Weights of a small mixture-of-experts language model, trained from scratch on English Wikipedia.
Experts: 64 experts in each of 10 layers, 16 empty slots to pick.
Training: a variant of Muon for the experts, 731M tokens.
Below are experts of layer 8 (counted from 0) of a mixture-of-experts language model. Rows are named router (the router's row for the expert), down (a neuron's output weights, with its number) and show model dimensions 144-191. Each number is 50 + 15 x the weight over its row's rms, rounded and kept within 0 to 99.
After each expert's rows: a language model's description of what the expert responds to. This comes from a sample of Wikipedia text that the model never trained on.

# expert 50
router:41 53 26 47 42 62 27 35 55 37 15 62 55 41 30 41 33 80 65 70 83 51 75 59 40 48 49 65 30 53 51 69 57 46 57 57 61 58 57 41 65 56 63 35 31 52 40 35
down0:60 41 68 54 51 43 76 78 41 49 80 32 29 05 58 56 55 57 48 37 23 30 56 57 56 68 52 71 64 49 37 49 40 46 51 26 66 26 35 41 37 51 75 79 62 74 65 37
down1:42 46 64 18 68 51 37 35 52 56 63 56 60 52 68 55 19 18 45 65 72 55 47 41 51 36 54 50 46 12 72 29 64 50 54 40 17 35 51 38 70 52 40 51 91 69 55 63
down2:42 33 47 50 34 65 43 48 44 77 57 63 53 54 73 41 54 46 61 55 54 69 63 33 55 52 42 45 31 27 40 65 74 48 51 57 52 54 51 70 54 74 43 00 57 61 70 48
down3:58 27 44 49 59 52 59 49 78 50 41 28 37 45 64 48 60 68 31 59 44 43 29 60 43 49 72 68 55 69 38 51 48 42 75 46 29 43 24 90 72 65 61 26 28 37 48 65
down4:57 54 48 64 75 48 57 34 64 44 42 36 33 56 40 62 75 30 47 57 55 27 74 68 44 76 58 61 53 36 66 40 31 54 40 40 50 55 21 35 20 35 58 52 60 38 67 51
down5:18 41 40 53 76 32 69 37 43 33 36 77 36 38 67 45 24 62 75 69 39 71 55 60 20 61 48 57 39 65 58 55 55 36 38 32 27 58 40 59 70 26 42 34 67 57 45 63
down6:51 34 24 64 42 52 54 33 48 42 29 61 41 50 69 57 55 45 53 77 49 04 50 49 45 57 35 69 38 51 37 57 41 58 55 43 64 71 39 50 44 62 55 61 50 38 39 19
down7:34 50 52 58 42 49 50 41 42 57 35 65 49 58 42 57 42 39 36 82 51 43 39 37 69 61 46 39 89 58 60 62 57 59 32 40 77 81 44 48 64 36 48 56 54 31 47 75
down8:37 53 59 50 41 62 31 69 01 55 40 54 63 56 43 67 42 69 42 49 29 61 56 62 61 69 56 70 46 47 52 34 52 43 48 43 59 53 55 41 13 09 53 56 72 57 57 58
down9:49 59 19 57 32 42 33 66 54 57 73 28 68 36 49 53 48 49 57 65 21 59 61 50 38 49 26 74 55 44 55 56 74 51 44 43 30 56 56 59 70 38 31 63 49 49 59 44
It responds to: South Asian, Muslim names

# expert 14
router:66 32 19 58 40 60 38 28 71 34 30 56 53 47 29 36 44 71 40 54 57 43 60 74 29 45 66 65 44 59 46 72 58 48 62 47 46 38 39 44 58 71 47 51 46 71 47 67
down0:68 73 42 59 51 41 47 56 46 47 42 39 56 42 30 67 37 31 41 46 44 24 43 58 72 59 29 34 19 44 64 22 62 76 48 45 58 55 46 52 43 60 48 49 40 50 47 52
down1:36 62 31 54 42 39 75 38 54 35 62 65 47 51 47 74 48 40 47 52 43 58 51 26 48 32 67 35 61 48 45 29 67 70 47 12 64 50 35 32 41 54 45 63 50 66 47 37
down2:54 27 46 51 42 34 61 43 53 35 58 31 45 71 55 40 49 73 59 40 54 33 31 67 70 25 69 71 52 41 38 22 64 66 48 38 64 66 55 33 70 53 55 52 51 40 34 46
down3:51 44 59 35 56 69 53 60 46 34 36 43 59 76 42 62 26 47 25 55 64 52 56 61 67 67 56 30 27 80 52 66 32 52 55 19 28 67 84 49 43 89 46 37 45 37 53 54
down4:57 33 20 61 78 26 49 40 61 69 44 77 40 35 51 70 40 46 81 28 24 66 63 69 34 71 51 17 29 38 55 21 45 44 37 49 52 49 51 26 38 43 48 62 64 49 40 56
down5:63 44 75 55 51 62 65 55 52 45 52 51 59 50 20 59 66 98 73 56 74 37 52 66 62 28 43 57 83 49 46 57 44 69 59 22 46 23 17 61 38 61 45 21 61 41 47 53
down6:66 61 41 45 76 20 51 31 38 51 27 37 38 59 33 49 43 58 66 26 54 30 36 49 48 63 50 67 52 23 47 41 49 64 52 65 52 58 75 42 43 59 54 74 25 52 49 69
down7:53 45 52 39 77 70 30 64 41 59 47 41 63 63 52 54 55 61 35 68 34 71 55 64 54 18 78 52 42 74 16 44 54 61 78 34 30 73 45 50 50 42 47 47 57 32 48 68
down8:42 48 32 88 34 93 63 57 71 40 54 64 52 51 72 62 38 70 48 40 49 62 49 54 58 63 59 51 45 58 46 39 44 65 27 52 66 67 48 62 62 33 58 68 64 38 64 39
down9:58 52 52 41 20 50 44 44 52 66 55 49 42 66 51 49 58 62 25 61 50 59 39 59 50 28 61 56 29 21 32 28 42 53 85 40 54 43 55 46 48 55 58 38 52 67 31 54
It responds to: Word-initial pieces, spaces

# expert 17
router:75 46 32 39 29 64 57 19 40 38 35 39 51 54 23 52 40 60 48 78 61 60 29 55 33 65 55 52 50 56 32 68 49 59 68 68 74 64 43 49 75 75 55 45 47 41 28 49
down0:50 51 49 52 55 37 35 67 36 46 21 51 36 52 61 82 59 43 91 37 16 53 47 48 43 51 20 34 67 58 87 54 85 41 67 35 58 37 28 34 57 39 79 62 30 56 71 67
down1:59 95 55 70 63 51 48 62 48 46 58 46 51 62 44 28 45 48 41 55 22 45 46 43 57 39 55 33 53 76 32 56 00 48 54 40 55 43 36 21 49 28 40 42 63 84 48 71
down2:69 49 17 38 41 60 53 80 50 72 37 46 31 71 45 99 47 54 43 52 71 66 48 47 32 43 57 60 69 61 55 45 28 56 49 75 31 31 57 60 38 39 36 73 52 30 61 69
down3:41 45 54 51 49 45 53 48 62 38 43 47 65 44 42 46 37 43 43 61 60 25 36 57 42 50 58 43 39 58 40 54 45 42 46 63 50 71 58 43 49 64 49 50 37 57 19 41
down4:74 25 61 40 57 39 63 33 67 60 69 31 59 44 61 64 50 45 49 89 30 51 41 44 43 38 56 44 50 69 37 57 60 40 57 51 46 50 66 47 49 67 38 54 62 75 46 21
down5:34 37 72 35 50 89 55 46 55 58 50 62 56 51 60 63 46 37 49 25 53 34 61 77 36 53 66 57 34 55 57 38 58 71 27 55 63 36 72 30 32 53 40 42 31 36 43 32
down6:36 60 50 35 36 44 56 49 65 52 51 60 53 38 69 58 46 82 35 86 47 25 42 58 85 48 68 55 52 34 39 42 61 39 32 52 39 36 46 53 41 46 55 57 65 41 64 20
down7:51 78 71 66 31 36 50 49 43 42 51 50 56 33 49 63 32 59 44 39 55 30 53 56 59 45 31 64 60 38 65 43 53 91 66 60 68 55 52 41 59 54 60 40 76 50 57 40
down8:30 40 58 74 35 39 45 59 38 54 52 42 35 24 67 57 66 52 59 36 20 63 64 44 34 64 32 45 69 54 12 57 54 48 65 27 46 27 41 48 40 57 29 57 61 54 42 51
down9:30 65 64 31 56 68 17 41 91 52 38 57 69 44 22 72 67 58 26 35 61 55 81 60 62 60 19 85 45 55 60 58 61 58 37 30 52 45 58 46 76 39 74 43 56 45 85 64
It responds to: Digits in statistics

# expert 46
router:49 33 55 60 39 63 61 42 54 30 13 37 61 41 18 44 56 66 46 41 66 46 46 47 44 45 61 68 43 48 36 54 49 55 73 88 82 62 33 33 78 60 51 61 25 64 39 42
down0:47 20 80 36 44 35 38 48 30 44 37 44 74 63 66 44 49 34 64 52 42 44 34 93 54 62 46 23 72 71 52 37 48 45 43 58 35 77 22 35 58 61 75 65 26 30 49 49
down1:51 38 34 36 43 65 52 26 78 36 46 37 30 58 38 63 50 30 24 44 54 61 47 56 48 70 45 47 47 49 51 27 37 25 39 81 31 57 58 54 29 45 77 42 50 48 54 59
down2:44 77 59 42 52 41 58 24 55 34 21 58 59 54 64 77 50 62 63 16 49 43 26 45 37 59 40 45 21 49 35 39 61 52 64 65 44 45 50 80 15 72 28 42 65 70 44 58
down3:42 57 56 76 60 54 42 25 65 51 46 44 70 55 42 40 58 35 55 42 39 28 70 49 25 54 69 50 28 32 78 21 83 68 51 50 46 35 37 63 53 42 25 65 54 54 40 56
down4:64 54 33 08 65 49 61 76 55 30 45 51 62 54 85 70 39 37 38 44 65 37 47 41 56 88 49 38 65 52 44 42 47 48 27 59 38 48 38 69 47 50 35 48 76 38 35 44
down5:35 65 29 39 72 59 70 57 22 39 32 67 61 48 42 50 44 85 39 30 55 25 53 45 32 33 25 55 27 39 75 32 57 41 41 46 57 41 31 59 38 40 71 30 38 44 49 36
down6:73 69 48 23 49 54 68 54 45 29 55 44 57 46 45 39 51 52 41 74 64 56 40 56 48 66 52 46 53 37 31 38 91 40 64 56 50 22 51 52 43 62 67 73 39 46 43 54
down7:64 42 59 59 00 65 54 53 41 63 60 62 52 45 47 38 57 37 63 35 46 53 26 47 37 50 41 47 76 73 45 57 52 60 56 51 43 58 40 46 48 46 40 32 80 42 34 21
down8:24 38 29 55 38 35 94 56 43 89 34 42 46 31 29 88 32 68 53 44 39 55 75 38 47 31 76 57 53 51 47 57 46 50 58 41 61 76 39 62 46 58 69 51 66 58 50 32
down9:68 49 36 44 52 54 80 50 61 31 55 47 62 48 21 19 47 72 74 78 45 67 40 54 38 22 50 46 40 67 42 39 36 36 44 54 29 49 32 57 55 17 63 66 39 27 71 36
It responds to: Table headers and cells

# expert 13
router:59 44 22 37 33 56 58 52 56 23 24 59 36 41 39 31 37 63 53 84 80 60 54 53 50 49 72 64 14 52 37 59 43 52 68 64 58 57 43 49 68 79 31 34 33 53 40 54
down0:56 57 40 65 58 49 27 57 33 52 27 75 40 53 62 88 44 68 65 68 47 35 36 52 46 30 43 51 80 57 45 53 68 48 39 57 69 49 39 57 38 52 66 60 67 49 60 54
down1:53 64 31 47 60 37 87 70 41 32 75 54 29 71 51 44 47 48 35 56 51 35 43 34 65 58 69 56 39 47 61 36 58 69 59 61 60 67 41 53 46 40 01 43 55 51 61 73
down2:36 56 38 21 65 29 46 63 59 87 53 66 52 86 70 30 61 48 73 33 62 32 26 59 63 41 49 37 79 56 39 45 42 59 66 13 67 69 40 45 69 28 40 41 63 20 43 65
down3:42 47 65 60 56 33 32 37 16 40 61 31 45 68 40 62 85 56 52 50 49 40 25 58 48 44 58 71 51 34 68 52 72 52 65 38 57 79 41 47 39 20 70 46 54 72 26 29
down4:47 36 37 76 83 57 47 71 55 51 42 51 43 38 47 27 40 62 56 49 50 14 64 43 61 55 43 48 39 45 24 57 58 23 46 41 72 44 65 60 63 39 58 73 34 56 64 42
down5:41 47 36 40 51 37 30 49 62 44 55 21 58 59 38 48 64 56 34 57 35 67 57 45 58 52 70 52 57 49 41 30 36 62 37 45 54 16 47 18 35 37 81 54 47 50 21 39
down6:82 47 43 61 57 45 31 58 21 22 46 25 62 74 52 37 25 25 47 35 55 86 38 21 47 55 32 49 58 43 62 61 19 45 26 47 27 44 62 43 42 33 43 75 43 34 63 39
down7:53 43 51 64 50 82 77 66 60 59 20 45 54 48 67 63 54 38 63 22 37 58 71 24 45 49 48 20 45 42 35 41 49 61 10 31 59 50 64 55 83 66 58 51 35 40 61 71
down8:41 52 76 40 41 31 21 67 28 62 56 50 67 75 53 42 42 61 41 24 27 08 30 42 60 39 53 39 50 39 58 66 53 62 51 50 43 62 50 34 44 73 24 62 70 57 45 55
down9:40 56 58 50 23 60 33 36 40 70 57 65 55 43 54 28 79 44 38 62 52 43 21 46 38 83 68 63 57 62 59 31 51 57 65 27 28 43 22 67 57 46 63 31 62 47 38 67
It responds to: Foreign name syllables

# expert 55
router:59 32 23 24 51 62 36 25 49 39 38 64 53 45 32 72 44 33 53 83 69 80 43 55 37 62 54 47 38 46 24 37 59 51 62 73 77 53 19 42 76 65 52 43 46 45 37 57
down0:51 51 60 74 55 57 41 57 28 70 35 46 53 42 71 53 49 65 31 38 65 52 61 51 56 58 45 40 56 62 20 53 16 43 55 46 19 28 63 36 52 41 60 42 56 50 43 71
down1:52 53 59 52 59 76 33 44 44 59 21 48 42 55 00 37 47 39 72 55 45 52 84 34 49 67 41 64 76 31 24 36 79 70 29 30 35 61 53 72 57 32 56 75 33 49 66 67
down2:59 38 39 79 51 44 61 56 52 56 59 41 55 36 59 62 85 24 71 57 53 57 31 44 64 56 44 31 49 31 73 33 40 04 52 55 33 12 43 62 30 44 56 33 65 38 25 49
down3:66 38 46 28 41 43 39 29 45 55 38 40 46 41 61 31 65 54 44 39 54 42 40 53 48 42 24 59 60 23 41 83 34 38 77 63 29 50 92 69 62 61 56 69 59 10 68 29
down4:31 53 72 42 33 17 18 72 54 40 73 71 33 55 42 34 57 55 30 51 46 53 47 60 41 55 32 35 66 49 71 43 58 46 69 35 64 27 43 69 72 55 46 30 26 40 44 63
down5:25 61 61 58 71 38 25 36 59 30 58 37 38 78 49 52 50 68 41 69 53 38 42 42 61 46 80 59 42 50 35 42 24 24 51 54 54 59 46 33 43 49 42 47 47 47 49 31
down6:47 59 45 55 62 25 39 33 37 44 75 41 84 51 31 49 50 68 38 61 39 40 58 46 49 46 55 41 50 48 62 60 53 68 25 54 27 46 44 39 57 24 26 18 54 34 87 40
down7:34 77 57 47 56 50 73 40 63 54 48 62 27 68 53 49 40 86 64 44 40 62 66 64 54 26 42 44 59 47 59 12 67 52 28 52 34 50 42 52 67 45 37 57 47 51 55 45
down8:59 57 41 45 61 58 60 53 67 61 61 34 52 61 52 30 64 54 39 27 79 50 56 49 50 67 43 63 29 53 51 39 58 53 62 46 41 48 25 45 40 67 61 32 66 46 67 40
down9:35 65 54 33 63 32 43 41 48 61 35 52 31 44 24 67 40 69 71 52 46 60 58 64 35 61 64 40 51 54 39 52 65 71 37 67 58 74 58 59 46 64 42 29 45 52 34 62
It responds to: Number digits

# expert 48
router:73 30 36 59 36 69 47 34 59 45 28 56 42 43 32 39 40 70 51 58 79 65 49 68 44 44 57 75 27 60 46 67 64 48 76 83 66 49 37 49 62 75 53 35 37 60 33 56
down0:55 72 52 36 57 58 46 43 41 47 59 36 55 36 57 43 62 45 31 47 74 41 42 53 40 68 77 40 32 57 49 55 28 51 66 46 23 19 47 33 51 58 71 39 34 49 82 52
down1:14 53 60 64 12 62 70 54 66 56 47 51 42 61 67 46 96 36 53 55 41 36 21 28 41 36 61 58 50 57 42 47 58 34 59 50 42 28 41 58 64 46 49 39 53 52 25 55
down2:42 38 35 36 52 43 68 69 70 36 32 65 56 68 33 46 50 38 43 49 60 35 56 43 60 51 67 55 56 49 71 77 28 42 57 52 86 48 46 83 71 37 51 54 64 65 60 25
down3:49 41 57 59 49 61 44 37 41 54 64 45 37 41 38 48 33 70 49 45 16 91 59 37 38 38 33 53 21 39 56 48 76 38 74 61 30 68 63 48 34 45 32 67 44 49 53 74
down4:58 65 40 84 25 40 57 41 68 45 44 34 37 43 31 60 65 30 34 51 42 42 45 81 09 47 41 57 58 87 42 42 65 45 41 40 49 44 44 34 47 46 61 63 32 70 61 54
down5:46 48 29 40 39 65 55 58 40 54 31 32 51 29 61 55 37 57 46 65 50 48 43 51 58 55 40 25 56 44 71 66 80 72 60 67 57 78 58 54 30 44 36 45 44 43 77 48
down6:42 29 47 54 55 66 76 42 56 52 47 00 62 70 46 58 54 71 52 48 55 73 34 31 42 33 54 59 41 28 44 49 44 51 47 41 74 71 30 45 17 70 34 39 37 74 50 40
down7:23 46 63 67 46 38 48 46 52 58 48 33 46 62 40 71 40 71 26 60 40 53 58 33 14 42 66 63 72 35 81 40 49 50 45 44 76 35 71 55 59 54 68 31 55 64 27 75
down8:54 67 43 53 34 39 48 41 36 47 43 36 64 35 71 37 55 47 26 49 75 46 38 33 61 36 71 58 42 36 39 37 56 65 50 32 58 75 69 67 48 79 38 44 48 62 54 45
down9:58 57 46 49 56 52 41 64 39 59 52 72 53 33 17 57 32 41 52 52 84 54 37 60 69 43 94 36 75 62 59 63 37 47 69 53 31 25 53 43 86 57 18 58 45 54 54 81
It responds to: Name and adjective pieces

# expert 5
router:56 36 47 35 39 49 48 52 54 49 48 71 44 26 26 55 42 58 44 65 79 59 45 64 39 54 59 56 52 88 21 68 72 50 70 70 71 48 23 33 60 62 47 40 26 45 31 44
down0:76 59 26 49 61 50 23 74 19 58 32 50 22 54 19 47 55 82 36 42 42 63 54 50 29 60 66 52 67 32 38 66 66 43 65 75 36 43 59 55 48 67 43 05 60 59 62 49
down1:63 53 37 54 52 16 45 51 63 48 76 60 50 44 55 63 39 47 42 35 52 67 54 35 70 50 51 31 62 49 34 52 21 53 23 63 63 30 50 66 50 77 31 42 60 25 46 44
down2:45 56 53 60 74 29 72 45 41 13 38 50 84 34 45 66 41 49 51 49 13 40 20 57 42 64 57 26 53 36 75 43 47 75 56 50 65 83 66 44 46 43 54 66 22 47 57 41
down3:39 58 43 31 50 38 51 56 45 66 70 55 55 63 52 71 31 48 41 44 40 67 50 64 56 65 57 29 61 48 60 53 67 34 55 61 43 66 51 53 38 31 62 37 30 63 20 20
down4:52 41 41 65 47 55 54 52 39 59 57 32 42 57 55 21 56 88 34 42 42 09 54 41 52 46 18 58 57 25 75 16 64 54 32 62 43 37 29 40 21 50 57 39 56 49 63 48
down5:51 84 40 49 47 58 38 75 40 69 50 53 41 53 55 40 59 31 52 54 56 31 57 69 36 58 49 23 67 88 32 42 34 58 48 40 40 72 39 42 40 61 54 52 63 26 64 24
down6:47 57 54 60 56 62 49 53 36 72 52 52 42 42 20 50 57 77 67 37 44 29 45 44 64 52 38 57 76 60 62 55 42 71 18 58 46 44 36 56 52 59 48 69 68 64 60 32
down7:50 27 43 60 20 79 39 52 63 61 42 53 24 59 56 41 61 56 66 55 64 40 48 46 29 53 54 48 35 49 66 34 30 41 39 56 29 40 37 65 33 45 39 17 56 45 18 35
down8:63 61 23 75 57 56 54 57 50 59 55 32 68 55 56 52 51 44 63 55 67 40 50 45 57 56 34 54 25 63 39 43 37 82 66 48 28 67 46 63 61 43 40 37 31 66 30 57
down9:50 65 19 58 47 64 42 40 67 53 43 42 34 27 43 35 33 81 52 71 39 58 48 67 59 73 49 40 38 73 59 55 55 48 16 55 24 61 42 57 60 38 50 99 50 50 59 42
It responds to: Digits in years, dates

# expert 30
router:57 38 47 39 41 60 50 34 84 42 25 50 59 51 30 35 50 85 52 51 73 43 56 59 25 32 69 71 41 70 47 78 40 44 58 54 51 45 43 42 48 72 54 45 28 56 54 47
down0:52 62 56 45 65 41 43 60 41 88 84 28 32 28 46 78 44 47 50 42 69 58 29 52 55 61 73 49 53 36 54 39 47 41 37 51 72 36 53 48 57 59 63 82 47 82 48 56
down1:54 45 54 50 43 57 42 44 46 35 52 81 59 57 60 57 55 55 27 51 74 25 52 35 57 51 73 30 60 50 58 48 56 65 55 21 67 27 47 70 32 43 47 38 52 52 99 58
down2:48 46 40 57 66 41 67 63 45 58 12 30 51 57 43 82 54 36 36 45 81 27 51 37 44 71 62 45 54 40 80 74 51 46 53 42 47 49 57 41 65 74 66 42 66 53 39 13
down3:53 71 47 49 44 36 48 61 36 62 60 57 49 62 39 71 34 26 45 84 37 33 30 75 54 41 41 32 49 57 58 70 52 50 59 49 42 45 51 60 59 67 46 44 53 64 53 54
down4:32 41 35 24 60 68 74 31 46 56 50 58 44 30 28 86 45 36 42 51 46 72 57 39 36 40 41 38 44 66 57 48 22 42 41 85 81 58 35 41 37 04 38 57 64 47 41 79
down5:67 44 60 42 30 37 67 47 21 44 52 30 48 72 45 54 32 58 72 50 48 49 48 20 52 64 60 64 42 46 47 79 55 62 69 58 73 32 36 10 48 33 49 48 30 55 49 52
down6:67 75 33 26 55 20 69 57 44 71 40 26 58 58 38 41 74 31 30 43 48 44 50 49 61 47 74 57 61 45 49 65 54 13 44 50 47 45 82 46 48 73 35 52 27 35 41 52
down7:29 52 39 36 76 61 37 73 63 23 33 66 43 38 59 44 57 61 32 66 51 63 53 61 54 47 38 58 58 35 30 74 69 34 30 22 51 54 47 47 51 25 48 44 52 61 48 84
down8:22 43 44 34 30 33 38 26 59 45 83 37 42 66 45 47 58 34 47 65 66 37 49 52 54 70 44 48 29 55 54 27 39 46 41 00 71 61 67 25 44 83 59 53 49 48 56 40
down9:59 56 56 57 44 36 58 33 72 73 45 43 43 41 65 05 51 59 41 33 52 32 34 46 43 46 74 32 38 72 58 43 35 56 52 55 66 39 26 71 44 41 31 52 42 49 44 81
It responds to: Table cells and list breaks

# expert 52
router:57 14 55 76 58 53 41 26 60 40 22 63 53 43 24 69 53 60 46 53 66 53 49 52 32 64 68 52 33 48 33 62 57 51 78 75 79 58 10 46 67 64 54 34 45 45 60 40
down0:69 60 45 65 56 42 52 61 43 26 72 38 61 41 49 40 43 48 58 37 42 54 36 46 58 71 30 76 52 57 45 22 48 57 52 30 11 57 61 54 55 53 64 24 26 41 42 58
down1:69 51 57 33 38 28 57 45 45 45 53 63 42 41 31 65 77 43 55 23 26 73 58 80 58 29 28 63 62 85 69 54 48 54 68 46 37 49 55 50 60 46 91 57 60 73 69 41
down2:59 46 24 55 37 48 55 53 66 67 54 66 60 44 55 59 42 67 43 82 24 52 34 67 63 55 30 58 45 46 28 51 38 45 66 36 29 32 53 21 44 67 58 61 54 49 26 67
down3:66 30 61 49 45 41 33 48 61 77 34 77 63 63 36 34 45 76 65 73 42 36 55 26 59 54 51 67 39 38 59 55 39 22 56 50 28 55 58 20 32 40 52 64 22 27 52 51
down4:63 44 35 54 49 20 59 45 61 51 39 38 51 41 55 53 45 45 30 58 69 42 41 41 72 46 45 31 52 33 58 56 39 33 48 29 64 27 36 51 31 55 61 60 43 58 39 44
down5:49 37 35 36 63 29 66 57 40 29 57 84 53 62 60 43 38 62 50 60 64 40 46 45 72 80 55 46 32 65 59 62 43 38 31 54 70 42 44 50 69 51 44 56 54 12 66 41
down6:59 41 26 35 52 64 46 43 53 72 17 43 55 52 40 55 71 51 53 52 64 47 90 62 27 42 46 76 63 41 43 42 59 32 78 44 76 10 65 48 44 50 27 70 46 44 79 36
down7:29 44 32 46 37 49 60 66 36 59 51 52 45 68 50 57 44 49 61 42 57 61 57 35 55 53 46 69 74 48 29 51 46 17 37 62 56 55 45 28 55 48 54 32 22 56 44 38
down8:52 45 54 34 57 48 48 53 35 44 59 50 41 76 61 36 68 66 58 36 68 59 84 78 75 53 44 67 42 82 38 19 57 65 55 65 54 31 36 62 60 50 21 51 54 24 53 55
down9:57 39 55 55 51 32 69 30 54 62 20 52 33 33 48 51 37 71 71 37 67 29 58 52 37 55 52 31 58 25 68 24 42 45 62 72 64 67 55 46 39 25 35 57 66 92 58 48
It responds to: Measurement units

# expert 9
router:64 10 50 72 44 51 53 44 77 58 37 79 45 49 44 72 56 75 53 62 70 59 27 47 46 66 53 53 39 51 20 54 70 53 72 86 77 49 36 52 61 57 51 50 37 66 46 64
down0:60 54 39 78 39 20 43 88 36 46 32 57 50 70 53 37 55 28 48 36 67 49 30 49 38 59 49 61 70 43 24 65 38 58 41 51 80 69 43 35 31 34 75 47 49 45 65 24
down1:52 46 59 61 51 52 35 81 70 36 35 54 50 40 47 54 53 53 71 46 53 45 49 40 63 27 37 23 51 60 62 61 26 56 44 32 42 56 48 76 64 51 44 63 26 81 13 58
down2:68 25 64 64 69 68 61 55 43 38 51 38 43 51 70 60 36 42 59 53 52 58 65 43 41 63 39 69 43 31 55 58 37 54 38 47 28 83 54 45 53 57 23 20 63 60 36 52
down3:63 50 40 33 46 55 45 54 44 49 62 24 76 63 60 67 41 61 48 36 59 27 48 14 29 61 47 56 33 58 42 44 71 46 52 59 34 60 80 34 48 61 44 50 42 61 57 59
down4:33 69 80 79 43 35 53 45 48 77 37 57 66 46 62 42 58 47 55 40 60 66 65 66 41 62 42 43 43 72 22 76 53 33 26 20 33 56 62 66 61 42 48 48 41 36 30 58
down5:66 42 52 29 81 46 60 56 64 43 39 53 65 32 33 28 47 39 64 33 45 47 40 53 58 31 62 51 64 60 57 41 58 68 71 57 20 54 49 49 70 54 40 50 96 75 41 72
down6:69 63 37 30 24 72 51 72 41 50 35 65 76 66 45 75 43 47 60 40 47 54 50 50 68 37 54 37 98 59 26 55 51 59 52 39 56 32 70 57 43 37 61 42 57 44 39 66
down7:43 46 62 51 51 18 52 34 47 46 35 58 46 65 38 43 42 43 41 60 63 20 34 58 39 43 56 61 42 53 49 59 47 52 65 62 46 60 52 45 58 50 53 46 43 54 35 61
down8:51 46 46 43 55 35 51 45 63 85 76 47 78 58 44 71 54 68 44 37 58 62 56 40 60 63 67 34 54 37 15 57 65 37 23 57 40 33 70 51 29 68 41 75 60 47 55 58
down9:60 31 19 38 50 51 56 35 51 50 63 67 42 53 30 59 71 45 37 30 54 34 51 45 36 50 72 47 48 41 48 57 42 25 46 67 63 72 58 47 72 57 49 64 47 39 29 60
It responds to: Acronym letter pieces

# expert 15
router:44 30 42 64 40 35 46 34 66 50 46 45 52 23 22 45 52 68 64 49 58 37 22 67 47 37 52 63 46 57 59 65 53 57 76 64 50 46 36 38 58 60 42 40 25 64 37 48
down0:41 49 58 69 53 34 69 31 36 58 52 29 67 59 47 79 64 57 33 60 29 59 33 48 75 54 80 37 88 63 50 32 51 32 35 62 37 56 60 59 60 53 49 52 72 63 44 59
down1:18 46 53 67 51 44 61 57 57 35 46 83 37 69 46 61 44 42 49 30 53 64 70 70 54 35 47 48 23 40 50 52 65 76 69 55 71 55 33 50 47 53 53 67 51 55 13 69
down2:43 50 51 46 57 78 54 71 82 58 36 60 53 16 30 56 53 51 53 73 46 35 30 62 72 33 28 60 31 53 69 51 55 29 53 20 73 31 41 54 54 60 45 38 32 24 32 51
down3:38 81 52 37 49 50 40 57 22 68 59 44 55 47 41 85 60 33 60 22 07 32 26 43 45 30 62 63 66 65 51 51 70 58 39 66 43 37 42 22 58 36 60 47 53 53 25 29
down4:36 30 70 47 38 40 54 43 39 64 36 44 73 32 39 73 37 78 45 46 49 56 60 75 56 56 26 31 42 50 70 54 53 53 73 76 38 58 22 89 35 46 42 20 64 62 49 31
down5:59 17 40 87 10 43 49 30 15 38 72 50 37 60 40 54 34 26 51 56 53 45 54 58 69 32 19 43 55 40 48 38 65 76 51 33 29 64 62 67 68 35 57 17 22 34 55 51
down6:65 38 32 41 76 59 51 45 52 75 43 43 38 58 48 52 52 52 27 64 58 39 34 49 60 65 34 80 49 37 37 32 28 52 39 64 35 37 53 59 47 43 48 58 66 44 60 26
down7:65 44 56 51 49 53 40 76 52 46 51 76 51 60 50 47 53 56 27 93 47 39 26 44 37 50 55 35 43 65 55 57 57 71 58 39 36 53 48 43 26 76 55 51 46 76 49 62
down8:44 54 39 50 55 60 57 43 85 57 48 58 37 26 38 45 14 46 50 35 57 40 61 67 56 35 71 37 57 73 67 60 36 67 37 45 61 50 55 48 63 52 49 31 58 57 40 21
down9:61 49 49 27 47 73 71 80 45 51 68 80 41 57 48 34 45 63 53 64 36 75 52 47 58 52 84 48 13 51 34 48 47 72 57 50 51 71 64 45 69 68 57 53 42 46 49 62
It responds to: Space before numbers